From a checkpoint of a small mixture-of-experts model trained on Wikipedia.
Experts: 16 experts in each of 16 layers, 1 pick a token, a shared expert of 576 neurons.
Training: a variant of SOAP for the experts, 243M tokens, 7422 steps.
Below are experts of layer 6 (counted from 0) of a mixture-of-experts language model. Rows are named router (the router's row for the expert) and show model dimensions 0-255. Each number is 500 + 50 x the weight over its row's rms, rounded and kept within 0 to 999. Numbers have three digits each.
After each expert's rows: "mostly gets" lists some tokens that are sent to it at least half of the time. This comes from a sample of Wikipedia text that the model never trained on.

# expert 4
router:553578475469462470479459435408567487517514440489448448466451538460451433505543565441589484470479527455485529535460536519424466437457570578432595513569454489470537512532444489472513405421591508470457477509487555547541570447429538570491590482504583539559476569474436571409412572480470443502531552517552564426458480460580557403593502566557536539523513520446580523510539555501448487476534460467406524505530500520523493486579545446469565546542574542556520500512448587525455565491490505531495467570537504399446466526512571506576565584585539500486584448525450436506583457414502424556509554527461441557400414545449467575531407496484535584463493486434437489524544477482528446452496444524532466467562513447400503461544562482471480530552425551478558517457458547507415539501556410
mostly gets: "′", " by:", "″N", " Born:", "°N", " (age"

# expert 10
router:579555455478430483540489423422562470530512438500484436546467499428452438495464568521560518494445590434568553572488579445439438432537483554520569551581432452473438496575555521461502421511579493492561505485434531429553512494423490532513578485492560528471446584454432494440419573499428452525469526429450483443536458510483507425578494567566474569447576511467530555577555420466430480506496579435472513519526456558556469418573497440435570473524564508576496476535542566459425547441446574520518425492479519432429544463482560509560571544578473543528550487474478460570569429444564438520469509516428516531431437524522498565543448468475512525465469476453432425501559538428502421411550450537552509466568484423468483418488565439417474535543434519511566542485425419502436489548558474
mostly gets: " Pan", " Institute", " Albums", " School", " Airport", " Hospital"

# expert 6
router:581521504464512519503471475435604454492482454448495435561504476414461443537442556513572543447465477413517554565538562532434426436509438569544576478576530436472467433578574553530499422481543497471546537552478546518579474497420483512531555537544573484519447592467427458451425599473397428522572498448555514477567471431455493422566534593541513566505591456434467559512560420485420488459500458446475524478528449535491531540571531483445592443458580546541454443536500581498460558515438594477529413434470512440492581475501558504559592539574531547526497505478475547568561532455504444562479467509517501470402411496493467555515439535555517483473466492444460500486566538484523409463556542492462458458580489410450459397532542494426463476559429489483558494436463417449470519553568545
mostly gets: "In", " also==", "\n", "On", "—", "==History=="

# expert 5
router:592500550515500552434493425527583551546502441527490418512546559414482439492559607486560511474477576425531502562530560488468433417489457561554533474577440448460489474562477556570517433450552458446525484507432509460547524528471524484536590430571575422531458566446410480412414597474428442488488473478458423419521523533442484430571528577540448571463587555492480510581523413465404519514553527457486544556458483503533531441580498449498476490515574559544496539519564551544464538496452517512527427537422490479478487520538563462549559545576495462525600507464493524580565550448489428488495452439502529468452428495551496564542423528478461502444509534506415436530571453472498409443532533440475558494576576420559469440562589440433500494559457494446587519521424425494456542574499477
mostly gets: " the", " a", " The", "The", " an", " \"The"

# expert 14
router:569570469494581555585495460460563593537531461483468418435463514447510419502449532534531483458482557424567485561593559450457501435482444531455544447529491533484495497553451558539511437419517557427581531423445589445489564494448570484558543582414557571509439541425478544500475570467417483529508463491442438473447555498452398505522569533525443552462535480526490499551555415565458512501488416478486518471446562503572413481555523470567555501451553450548482491491508520488473567497415546467561471486555498499454533457404559481533515510520558499514524467479622483493559586498453426466435515573515515484444451417577419569499430570481443563418479583502525438411570498450508440441537457443459460575539549485478487442523553424414574451558420420424562528439489539505428527507530514
mostly gets: " with", " by", " from", " into", " on", " during"

# expert 8
router:494471469513476477557453525440544554459556464526552433413468503466507466502445558562584519510444510422543444566538591456422457421507474520505553497587440509410527539563446574518458428509587514456554469488462510416522476487450435509530588455467594603519459578480455423429511555434495434483466488484502504446549570552448479463585437560508515556501540577606508472540535436590440519563477481442595533576539531543541444485545516476541581468425551457565483446552435601502443545498486556513453424516448466434436564465495547437587584490547545495512537535491502413539548526455473429553529454456479483471422438425467451531559420534467477447462444491419440433546589593488486423464563477447537537529562489427432470438537572428477506538546548469498565538512492491473493555482579475
mostly gets: " that", " where", " time", " part", " same", " because"

# expert 9
router:570556454497443515543473423427576471529504432489492444510467499429442433473457573507561535515444581429568555577487573453445434444558510562500558575573437454490454484575559528443510431511575462480567497482432533425573519505433494551494574483467572516455428576460427467430428582487418436501490523432458466441527463511475502417568465576587475577474591493462533559573569428489427476498473528454477508477513462567559474423564520419442573480508569494566498479538568556468433540474447569521537433497466501447437550479494560534558576558575486545503567506458506451573564452435541448531464497531442509508423455500520458563544438472497491497462476510446433441524560566433496425412558451512546526464562490435468492415463572430426462545548439526509559541486436427493441509553562452
mostly gets: " Tr", " Labour", " Welsh", " railway", " Independent", " developed"

# expert 15
router:558557444482442506537473415425580477541510449482526435534448533435457447498452562472554541483443578425583545553489572456438443438539509562520561559578435452477438497574539526498508433509576470491556517472437528428560502486428493537477574514474571523466437575467432485430431586483425442528511502424469493428513471539474515424560463567572483577457578523464530557560569423472420476510474508450488498490512475563569472421567475432439593472508571510588495480544575556471442537475438584559500425494478519427441561463501563500569585541583479543516551491470470468577562473441545445518455516490439515520433436485523469571554435470477485520461504459456439432500548562432517422416552448534558518463575474428471494422443574444424486515548431560521563540460428434516448509558549441
mostly gets: " provided", " TBD", " issued", " rev", " suppl", " added"

# expert 0
router:557587433517439474529456404430588459528464419464486433509482520461462445533445580524551503486455554420579535566484581432430431449547479547527542584572437457503472507563548548474487434550584449504550514438450520440591491514423477513429558463517575476449441585459433491450432570498426446510469535438451463452545444477476563430580483584551475551464569493436553573565550447467415468500470541474486500514503474567547462428562463433446571454480558493562485488512556535511446533460451577563498439469494536446438546434505535533547563531581473570521553477488469449581574471438560456516479552487449513571429447507474482544551447439508537479484478464434445438484547577444522419442531448471528450473571459415506504423487576461429464501540423517540556558493434412532440498528565433
mostly gets: "ä", "á", "ke", "ó", "ü", "ı"

# expert 7
router:543504452521461537532485480434583431489495498517537436536523464453513436575462574570602537536513514449571511538502575482417466452546498567539559497552418433420487476596465505470553432581582475486550580444469500448567500471414454566509531447465591484492456548448435573455429575529434450545448449467433465447549502490520447429586514561531469564441580577475475483566552445472420451521437517450557427524515497530490536469513508461437524498465570547573518488445564517474461535516409557535489417542506560455465503525542550566556582504570471480567578497571567489565534410471566403531439546539534557447439432447534498561489444508555487487475527493468470400486545521437469407435551446489440477497579552416461522443484573454422458476551525513470540559471409506458437529590546461
mostly gets: " football", " Best", " second", " professional", " special", " major"